config.yaml
n_layer: 9
d_model: 320
n_experts: 128
experts_per_token: 8
d_expert: 64
d_shared_expert: 0
activation: "swiglu"
moe_layers: [1, 3, 5, 7]
router_score: "softmax"
normalize_top_k: false
routed_scale: 1.0
balance_loss: 0.00346
balance_bias: false
router_z_loss: 0.001
router_noise: 0.3
init_std_router: 0.0175
lr_router: 0.00133
n_head: 5
n_kv_head: 1
head_dim: 64
vocab_size: 8192
norm: "rmsnorm"
norm_place: "pre"
norm_eps: 1e-05
positions: "rope"
rope_base: 10000.0
rope_fraction: 1.0
qk_norm: true
attn_scale: 0.195
tie_embeddings: false
parallel_block: false
init: "normal"
init_std_qkv: 0.0397
init_std_o: 0.00936
init_std_up: 0.0397
init_std_down: 0.00468
optimizer: "muon_variant"
lr: 0.00816
beta1: 0.9
weight_decay: 0.023
lr_head: 0.00798
warmup_steps: 96
schedule: "wsd"
decay_fraction: 0.448
decay_shape: "linear"
final_lr_fraction: 0.05
batch_tokens: 131072
seq_len: 1024
doc_mask: true
train_tokens: 599800000
steps: 4577
dataset: "wikipedia_en"
Below are experts of layer 3 (counted from 0) of a mixture-of-experts language model. Rows are named router (the router's row for the expert), gate (a neuron's input weights, with its number), up (a neuron's input weights, with its number), down (a neuron's output weights, with its number) and show model dimensions 240-319. Each number is 500 + 25 x the weight over its row's rms, rounded and kept within 0 to 999. Numbers have three digits each.
Before each expert's rows: a language model's description of what the expert responds to; "comes after" lists some tokens at least twice as common just before its tokens as in all text. This comes from a sample of Wikipedia text that the model never trained on. Tokens count by the router's weight.

# expert 7
Column pipes, en dashes in scores and records, and list bullets or hyphens in stat tables and lists, e.g. 99–89, 2 | 0.
comes after: "\n", " 1", " 0", " 2", " 3", " 4"
router:506460516523539442478458455476481515491531514481497487492447513465499526481489512521504498481516486525468499454537457542569519463512513471491519513471468497497505480455548518547504463504522535509532516494480539454489524495509492494460517494
gate0:529464514563537504512524490488480517496480523523475510476497500541506498488480520523499517502509488496491493524532498533542502534489510494546558471488470488514491466523513466502436529529523527465487485482527493502508537509497481541466489508
up0:507502479523513512543490524499479477498525500530568509517534524493465517528504499550535511502476531446511527498478475532472509473481545557476480538526498499489505471505530473494489491513504494506509523522546499517491481489502497509475469542
down0:536512472527487528456455498519537439471490533461530508496494502488481495511488507476490487446497522493503482496490545507510514473527510474477480551513473480535444472525498543500501499495505499545523487506513497484520515483517524508487481532
gate1:469502528455555524474509502466466512563480469459478495470512516483501493503486455568480556500486490470556507476508503487507483523494510512474484511447487517518481503529526497534478517532523481496521511525524481527502496503464519527526456490
up1:506487503474507445517483500480485485487441510503508521519520495528499509454517503491538561507498480507501459494496478488517440534503511509438488467511508539527513513467495470502516492527444451520557518481451493559506505511465554454496501493
down1:491486505490497499482502531483518460515459470522483511478505520516482490512501492538524529534458496518508542536519488512491520504476528520466502486511491508471516508514509456477532495476502510512507562445507526474434505495446516482488494532
gate2:464497458485505464530526509460481523509451481496517506499436519504508541495514487480496455432521486519498516488532538502469498556502506468498497512493455479538504506519533460535460554486529519498509511514443561482450489500537510507484464495
up2:508501507526435437505495507496523468487497495470502476466505501462438479518502485538497472510480479503447516549471536492521500476509504558512546572538497527506509515516485515510528510547498476491448481482523497524488488484518522501459484509
down2:505490475540507509482528450510478525524483471540552486532496477451500488507502556468515489513515511499468488479478501446478469482488534551503476499528495458488490462512504497508457472537470523501515515523523506517510528497462496506475482531

# expert 23
Taxonomy vocabulary and Latin name pieces in species articles, such as species, genus, family, -idae, -ae, and author-year digits like 17 or 18.
comes after: " the", " (", ",", ":", "a", "us"
router:474509522461518501471455479498495536502483500471463506509461517504517524507492554500505557510502506519535505456512486505549561505508525475488510509495465500502483470528521492526468471505505512507494472532516503475458503505473487523468512461
gate0:519476465500481518483517494446497505484516535470549490534496500483532510492507522497443517559491506516495517488469480519536515533490561436496534442474490491478478474483527512497476506521473455502499473489473498486473465529516454540546450529
up0:478488521512499516503446503495510503456483500518524495448481484489475508494528462493501482475478542453478482495551534506524514529489487498480478486504531511514527492520506484504481450501535502465520489520489484474472535509522480493531513498
down0:523517472488519505488526523515559502479482483499505530472532485542531489482514480496520475490470495496498531489502545503526526491534534481485484479506514512492501470528550509512447503513548506480477510495519482474484515516475495507481482515
gate1:467500520503504464502483521508512513482465474556505500483475526496480455528503503476527536470509524511507505490516460530482553492458473508526533526509499521486482484527484519571480508534508524490481508516544528521489486511501492488493502541
up1:496515472509522475506451510511519471498497521517513474502425502495497482543503540489510479468495487484474506480547515536468493497477503508433474498493507500495512507542520496520519501487508494486488507510501482522519503488526465494471510520
down1:514512470477457465502472507473508504515476514485501552482503488457508503559526515454554510515477489526518537480476485501491458493493531523498522486513532496513496529502491526499476513512521462456502499479532465525486474512512506496489530535
gate2:488497511483491506522535504482479497478483485502502533528468527511547484500528463451467460502501526464506444484500528504473543488467454459547528511489470506478491506521501488477475504486524538518525480504480526511510496535481529495518470451
up2:485523498489489534473523508505508531507490445522500493462502531519546502535448468467506547515486461461503501504461484453511527445503514472489514506534517479482475446498508511474470516528438514495538474530525526515514437467516485453475509537
down2:532488487476523497466476425525473563537511510521523507462535461481485518525504482455547470501491486506510500524461505492524508469546459511451522489526523510477524518477521521508503514528509468530451502470514496457575500461454508497480532552

# expert 24
Tokens in biography and place infoboxes, such as c. before birth years, Location, list dashes, century numbers and commas after dates.
comes after: ",", " in", " (", ":", " /", " United"
router:483466500480542494452455485492486522497472497493459491489493477476533512468483523515501502496504488518497497456517467521548525475512536455508516489447472522501474481463555522524473477501535506500504473500451521457517495496504510492491516496
gate0:476497500454557497488502484489504515557495524524546496523553502517498535478524526545480492475477541505532517487476495509512486459510502518510509507515497529512518504558503496506454458481483484506485496501485518513539450512500473489510492546
up0:546495515484512483564516500472512492522528485528462530511523485486532498510553485515507496514514497508490519490522497521480536472493468462468551516500496494520511463472479511498525536481449463505499505577482509522532476481498449471488509441
down0:490531476546522498509555454499498481500503553482499540470518511494552479503560514505530496497471528449517483491510520516520487538503503492486483510492503502518519484534490453534557473518489479519551471531504510496527539520539455467557456527
gate1:514528517481472530451468464513485522476487500500495508469512476528534457487499497526529538570492520490498538508485480467525516478502510519541525502490455525495492476440497522507533527502492526491517512505496452482475512481460495485488513488
up1:455535469525490455492497525493555505456498470530533486504484524514517530506514506536497486488502507487476544455503544509445525472462503497496559509492510483486470481495528533475455475476437481505508505488491496497506529475475483528533478546
down1:484505473506533457550501503499493507471484514479504518488529579495552451516554493509504480510488515516464534504503520491474454528531520503493490471533509454497505496496468507508516501525476543450472476451538471451480479525521499499484480474
gate2:449451519479496508487483475523530508475519537506448520523530471489519484466509522505497521516475527477533501482515456532466485500492494480486506478534472544518467531461507505482524462486523505542483504474471466504457471557486454543505501512
up2:494470505548483497530517500448504505500524478482478526485494511471505499518503514514506487529492484499468484458496534473561510469504472499491514490488496490505501444487499490493545516496476512511478517520495535470458469513477544506512513525
down2:514483491507478476512445488502494509508493532498451466482452491488474490435495505523490502471470531524524511513465486511544491570510502511495481481521507534568442524490464489474488510521507490501502522517489518508501542513546534505486529518